{"n_layer": 9, "d_model": 160, "n_experts": 32, "experts_per_token": 4, "d_expert": 32, "d_shared_expert": 0, "activation": "swiglu", "moe_layers": [1, 3, 5, 7], "router_score": "sigmoid", "normalize_top_k": true, "routed_scale": 2.0, "balance_loss": 0.00334, "balance_bias": false, "router_bias": true, "init_std_router": 0.0198, "lr_router": 0.00263, "n_head": 2, "n_kv_head": 1, "head_dim": 64, "vocab_size": 8192, "norm": "layernorm", "norm_place": "pre", "norm_eps": 1e-05, "positions": "rope", "rope_base": 93100.0, "rope_fraction": 1.0, "qk_norm": true, "attn_scale": 0.125, "tie_embeddings": false, "parallel_block": false, "init": "uniform", "init_std_qkv": 0.0358, "init_std_o": 0.0, "init_std_up": 0.0358, "init_std_down": 0.0, "optimizer": "muon_variant", "lr": 0.00982, "lr_mult_up": 1.06, "lr_mult_down": 2.0, "beta1": 0.95, "lr_head": 0.0116, "warmup_steps": 72, "schedule": "wsd", "decay_fraction": 0.74, "decay_shape": "linear", "final_lr_fraction": 0.0, "batch_tokens": 65536, "seq_len": 512, "doc_mask": true, "train_tokens": 519000000, "steps": 7920, "dataset": "wikipedia_en"}
Below are experts of layer 5 (counted from 0) of a mixture-of-experts language model. Rows are named router (the router's row for the expert), gate (a neuron's input weights, with its number), up (a neuron's input weights, with its number) and show model dimensions 80-159. Each number is 500 + 50 x the weight over its row's rms, rounded and kept within 0 to 999. Numbers have three digits each.
Before each expert's rows: a language model's description of what the expert responds to. This comes from a sample of Wikipedia text that the model never trained on.

# expert 11
It responds to: Common nouns and verb stems after articles, often followed by suffixes, such as part, game, victory, town, assert, adjust, transport.
router:477475428518551466508430597515498462528585378455530567489458558539509508511514460529523529463536536458556510501520496546523455500461490559575511431537502512492458421512504575427479481438472521522399526456463521414544399517454538479538484491
gate0:421474572557532474609602473522568526512509479377499468449519598474515542580398557545578490476537548479467452540574424613455517468488489540570525523470501486547479502579451535494436518496497579505418505528521559422482558510484457490474546597
up0:484504517479557475480628486560488526464545572530435468500432549601559568529511546585548461576449435476495444530503465398549457476573526506529481436451457464620451513424461449541490399524508535533447518424501480509451558606529514532525563548

# expert 27
It responds to: Prepositions linking noun phrases and table or list separators, such as of, by, from, during, pipes, colons, list dashes.
router:460511524522474461557582510528522443521497502499499554537510542426442611417436513521538487574455447489531422534511438611360551481460412537474502440518476574434411462456553544447434479539427526468485510494454568489611503506451527477568442539
gate0:506509543526540494559412445416485502556489366559515525531426483535488486452441522549547449537492427488545448460556485567520488485511528568520572435536455449500515487438447574433535541433564529631520509416448497402507556476401453472488497547
up0:513508538584487526448483454556537479469538466503519472436445472525534490572533510506533413421477504561515543459504503506597498454543457453573500441608408455497516522472518471456558447532459453518555505514478468413440502565512347458436451542

# expert 1
It responds to: Measurement units and numeric cells in tables and infoboxes, such as ft in track gauge, km, kg, %, 0 scores.
router:486523435539504545501549478504503506476576450479531573583425439549499496465456464537477567496510503483403466476523430633369480460484552550527493475489466455367436457504531438549452406551403516525480506497529525473567544538584515422552499391
gate0:476437427602422448441426487445547490539588496450520542465458510495460412456504401431474544435553470581502559414471443534534494463446465485602482553441479473534576490493426475442435457576487515568445436450517631472503541493505512493528521474
up0:434527490541561437475538497600484489504480473445483522514420505519433451455491537458548502485532482554483447483454486504488467429406547596614541518427425461485616554492407526567624478504374596514493443471541533581523449526442448467599523493

# expert 16
It responds to: Prepositions, articles, auxiliaries and possessives inside running prose, such as of, the, to, with, their, and verb endings before an object.
router:469517570519511492533415562462549500523577454525593549484380463505439544444492481593551549497497498496523463480494467513420577472506510561499572500556429479489418460535529601424503432536499506445461498542479527449610512535397550456510486517
gate0:500524454574598588469611407456545543527381441429501519548502485539451467528507458491563397564499464542528405413466553506449462493492571485563542560514493598650549481487588449523471451517466401528495457468565482450514485533503453494499448476
up0:441508513458506496504494553516528557510408542483470410473455579482459579526525471442509483479491487572542493516484460440501494465576451523483541445559471637413500504426555470461539489459521481489560499406500466514520525539599447630491528454

# expert 31
It responds to: Final pieces of surnames, place names and words, often before a comma or table pipe, such as -ley, -ville, -ton, -ford.
router:456558569496476506478514474491566499504509401434529586501486472478517511317468419498536542600477445535487503450508385396548450560519453517470550416550512502335544461521528571493527441541443494500483487438507546451571439435473516466516517527
gate0:637480456492470465473527465526594445545482566574533430434520528467527467510510562505472504539403424455544462456554401534520575518566446517507423527483540513461517498550561655514457467563495425457475514421465545519475485493528526579478501540
up0:410546445460518437496496579510508471483456522481472499486499479520532467475494458523548458570513525520457357494524382544519528460542505468500514469423446485546509466516526580417423440439459542499507521535512456517526451468532435478504523505

# expert 3
It responds to: Noun-forming word endings and common head nouns before of or a comma, such as -ation, -ment, -er, team, film.
router:465549563504481510488447599475475442546590396451573553526479535550475496436481482513498573532525450462499518517521469535463436460526425501574521518508508580424393469465553642502544471519476481551425478432465532455497469514476471496559527483
gate0:638563444538488452478499509504516511557507464512556484465436525576534697548552391511466480417526546613453518509536509517545429488537467543521510511496512492541492496483517522459385480486532409497494442477496467532550476492485450476497503468
up0:517549469544508401506459411487424500524560546572502388465515464509463468481502522504424496549383588439498517378530422470499495501485405520593552497568561418502491655508544596507579511558513483502519510567419526448499494472565512485423458639

# expert 7
It responds to: Digit tokens in years, reference numbers, scores and times, often continuing a longer number, such as 84003483, 21.24, 1973.
router:501491481519518512584536516397531533517611585458574515527426452540491514372448498538505458563544462442414434497451464539469473481536473566449542460498472474403439475537510485515506424579406462560375462506562495560520522446457527535416471476
gate0:515465519545586546431507493513518479469461488497479468499478384513578434510457418497454473554444537471462507453485477594467478463435517530600511538491522491452438498566487471470537505514428441539524474546531474450535570562474486498526455479
up0:483559527537585501427494448432570477529562398525500421477443508523568519484484404504566502517478566419461427439457455465475473491518535453468469522441379547513547477417512426614482535584404485472638471517499481444471568505527415526495520477

# expert 23
It responds to: Line breaks, closing parentheses and quotes, table padding and dashes, and inner pieces of ordinary words, such as engulfed, efficacy, unchanged.
router:578510527548430515424604464456566543478535492468554450487459407563425516489483435472426486538493515458470584497586566545498387501523426591481519481483502526431418489487553567484446499512473583480390467417617528468437483531465537426494532442
gate0:535439546497482461439519549490625483540504530527507542576543454509456538515546533507495453427557431394477526439541502509500579529460471570459456436520521472382502569582436411481417485524522460460428524565480533454516551528439413510565535498
up0:534581511509477509464537456480477551450514508499527548447443578494488418553407380544413505539569595499553399521504514489405501522498491510363562519488590515554409480455426442436462503483455404567551451533486410394434507453502523438438484563

# expert 4
It responds to: Capital letters and pieces inside acronyms and codes, plus hyphens, dashes, slashes, quotes and open brackets, such as NJPW, KTM, UNCTAD.
router:437457489470494550521464471408612452604569483568551461506487415585515582440506441505559503489505400425451433528450519549481436509508445449430465458570559530426461536494582553552493425458482461541483467527528545482509521511538516494534516564
gate0:507546569493540427469523475401500588493382538491517618405571542432502484462606514629474495394484424530539488511459432474483423527444497509648478455588557470471560498520563504510454402489442469407513490452512576472599442475482501444518541472
up0:467489500466553562519443520514517472436508406608421599500487437474496503533488408513517507380485446513546515445519472474459498469478452451554449540464516556532631441553500523464531617499517517493514452477582463515510469585500563515534478520

# expert 18
It responds to: Plural suffixes and plural words, especially in census and population text, such as -s, -ies, -ers, people, years, %.
router:425490534468494536542435490586515462549616410513492582577468545478481547452460462488483511549565556427407511483525466474523461426524510551518523575456508560441498496570592513504477460537453539543512565425605546424545453557429573469527488452
gate0:608415472565515540485486442575499565541586547463462396464567473493471370455563490491545496477473493446490587469487454510439469425506506466432544550487479452465412495503502544500562569518511473530475523424513482465443458501567576504575564486
up0:453493474476484551492454626467530461515429469469632549425586508586613496517457599490464435431549415551466562519463523458546529517539539557435576499504550489531444498530493491489580426419457491539484532487455518513518414557485496486476413451

# expert 6
It responds to: Articles, possessives and ordinal words starting a noun phrase, often after of or in, such as the, a, his, first.
router:545443499557411549582450560467516510558560457521611447419460526617502482468476499601505530598481464587454494463485436550521540493499502589465595515491453481390394449543485561474543491530486483477487452495497504507575473479533532490499461523
gate0:446437533527616549478432489424482477433441454467518477538534523421453464488551490489464413437526535491585452489508473615529529550372438537566543445490549524523467496494563450584489474522407451589541554584492567416531483495550526465548480506
up0:464505389400558541565514527493400536508510514439469482445480519475436447501494525537425423546514469420601505499465420579485438535465428436515478487515462454483480519534540437553508437484518507508461613548536503525544478502575575435546501592

# expert 9
It responds to: Word-initial capital letters and short pieces starting names or abbreviations, often after a parenthesis or quote, such as C, St, Lt.
router:442460460579500545474537430466531538572534459576528495479548425488453449468429470574480485585502452530499469442543498598562436427539438558491445477502517636552506527481550496468430455542398580560418571511573531493573533476502448461546498536
gate0:417460481530490458507426506510478483590478394533424430489520441583502529571517513513402515491467511513574371482548463498570569489546568512539479507482510522466518491462476361501471496528472530407412456520445500530525564540494546573569458525
up0:534476507485466510497581506460560440468479458476390392559525561523450565554535488448505544572481544473565515476449465545546526510518414500415480511424577485512517456421566540438515527478568479486498551476439557521514496517508449484483487571

# expert 15
It responds to: Line breaks, equals signs of section headings, table pipes and coordinate symbols like ″ and °, plus infobox field words such as Occupation.
router:605539427545498464491580533412566494413566503451494551569513565547535614513538437496489456472531471460440474483530535530479423504491495507519513492494480531384408463543608511544405426544530567458498510459586546551517482508464487440543487470
gate0:551517404582495498435481411596455561550507440438528515490604449486475525477488482436575568512532530495444391501512485545534529494460479466568474561467451492428552439435511440499500513459622496468540482499472458569509450426524480492479420500
up0:564538484534462510499583458498430533551595473473521580477447537452406461495340490462495454453586507523557466547556458397436561479540576477522438459488532478537557553506470542510478452546516487505504488472502515487505540496530496418484440525

# expert 29
It responds to: Standalone numbers in tables and statistics (1, 3, 24) and hyphens in compounds like heritage-listed, deep-seated, ISBN digits, list dashes.
router:478462424491471508573503526438560504503577595539576446476479433518521555429476434572475503497512464542442446449441444532460454524523442504463542463510496557437486474515539489455508426464428456535416463468507447562484539461502465515402464519
gate0:515494521573428515530448490403584543502394467375576514539544407460485480537539546559450537470509430593444508398586512491568515530488540505574460446516512483432459563480581458414563476584509495516428461467507540510509587487483553455488447523
up0:417543493422456488545553542500529399554404532450475540557520512437521498423537571486437478426472515493537542390520540531588514468446488524489461551541455473402487437588511457525549516508500566474444568469556538489546410473412513484490441483

# expert 10
It responds to: Commas, periods and "and" ending a clause, plus the pronoun or relative word opening the next, such as it, which, he, but.
router:487464593456450565560446540476493557574543568394531496564424538469507537423464398502530506534511516387512474428454489597570448497460508498544564567548488560428497472545490499436509453452481490447382482474459509394573441564423477375475458464
gate0:477515457536603482571497528553403470553561522462527516540547453546500502517417424458542617559456502510587513390508486477507483506517491512472500476467480486515524471454492600473568504453452467500489471534595428590450586592559527484494464443
up0:565490450514507549406539587425471496556564474550534486409427536427492515544534605532520479514568472505445425545499533529425451407550536528453517520553467407601461476538618471454511440546489492573506443457443502512491517460525468464537536477

# expert 2
It responds to: Pipe separators and blank padding in Markdown tables, such as | between times, scores or roles, plus stray inner word pieces like g in Montenegro.
router:479410591547486480518533499505592493571501483532536518510517481496562564451478450497506515551539532525461414430462426518499510508442563459484511454499575577403444512469473486501359465596517491501497478422505517548534478507517559462522471505
gate0:512543436520462494578499560560541511474654495491484481546536429557575533454536508551462633507423472455505505509448514610423387470505427485536479495536486617508396439560519476474448530508528528537467490452443463432505433492499441479511486488
up0:456470490528504544541561606489464464527504568394533468547397450574434449536491464453579483478521562569505488562514467429469561553456502561487454587542453444515515554502505470544549494562513608395537436515501501490470564333599478392512485516

# expert 12
It responds to: Vowel-final syllables inside non-English names, mostly Japanese, Spanish, Slavic and Arabic, plus CJK byte pieces, such as ki, ya, ja.
router:526588502513474437493498473462590509468480480537562544623464561429480498426539504505547484557417509494444571538460429527495512473541471517439521502488586552425474526540521534561503386519366501525388409505545507501550517504500540506452511438
gate0:498462411502511415542495540510479501507573517561456554572406448576492536578568453513471534544475514504532440482462439486506552501454596454443485481531469539519545495552521525474389526499518440523531478590477489536539522501513513575487476437
up0:456442551471535490430463490516518435451474497548545516568504563416380540486533472590466516511482453467467431473477453439477479529483452464537501520500452507506405486542539468456558586409539513552499569480421496479440489412546484503479389487

# expert 19
It responds to: Pipe and semicolon cell separators in wiki tables, plus header words such as Team, Result, Nominated, Best.
router:507532566547466501536557469436531510584465476580600510539501563510501539446459515575528533539527440541466470413514491500418578460423472536483537497439516584409444491498501458457366451538463509478496550486480617469546468561500528482504462466
gate0:471510484456455566478576544457527521403655615508556499454428496463480523460487551472515565581538522513508490487507507483457555501465423448471447528508457473501421443520558558444502518586348580460519497468548434575549470550531527476397447612
up0:386586546426400550428509517491486501489520518433509518477606589537448394490520432548427474523491489500513533465539489550464480471544505506433452429452591534551514436559519520573441497496446505545520417506477614534457493407477673561524501563

# expert 30
It responds to: Forms of be and have after a subject, especially was and is in definitional sentences, such as was, is, were, been.
router:558450474525510467476470536433499513528502428484558457565478467490458485417537399513487496481490484474522497520466519402463568511551497565494505485490462453472465454465500517485502448643463453462481488508516458472649513551603533517606564528
gate0:523466452566379472541467565440456583496558444399475523547531574536530530457449511536474510532444478512483546496559533436410475511513482508520509514535440480511446485426501485507422502428470494490521396425574428524532500487505499490600581556
up0:532472516458513504546513486498457584468471510520561456492535450520575512582527449563573453542413459492570466448518492464474517501483483560429507507532471551474455507649499447489544506428520432599539561502422544557473585437435440491429528488

# expert 17
It responds to: First names and inner pieces of surnames of people, often after his or by, such as John, David, Sánchez, Kyle, plus he/she.
router:570552479494496455529537532425568487545486438452621490446579538486474569447496486525489527536485476495486432491524431503534483492409441549550554477606505510443463443570612494448407443496498501585464506517503516357519503454540473489488427375
gate0:553497480480507490525509484522547434458522481506541512469496457514544448431570407507471471478478529500434539429513433500594539498601444458546490426568484516464540459509456473483451598536466490518500507457390543445517514454540526493515564461
up0:504450476499577490439528362595524486486520502520451441446633456451559552571509540452461466516542485491618426475435515532442559475480486482475553450549523527462541498457547574469410454544388468528540557509528470559514455554487598517533412522

# expert 26
It responds to: Media nouns like film, album, song, genre words like pop and hip hop in infoboxes, and possessive 's after names.
router:506563410502498585527447453503518447553573477542461600535467600541536456503570420566463537564506458527469410473508454497487506500482527565465497461446464529393430406530433554454448514492424501568477491554495563514577406541469510441486562520
gate0:545547543559465504481529482510537521488488570581503435480574508487528555573555540532525443495570505493476477512505529479517464488455585483449445474470523616417468494528601470539458402518519417488400490475430470565480574565495514589511615530
up0:501476448446538436579464380567483466561486460474467474442510512528451575437425596478613445551494416485540448561501485516554500548525526449556440512519493496560504534602424647523593505514482494555493525433486480443505487467463531529574535463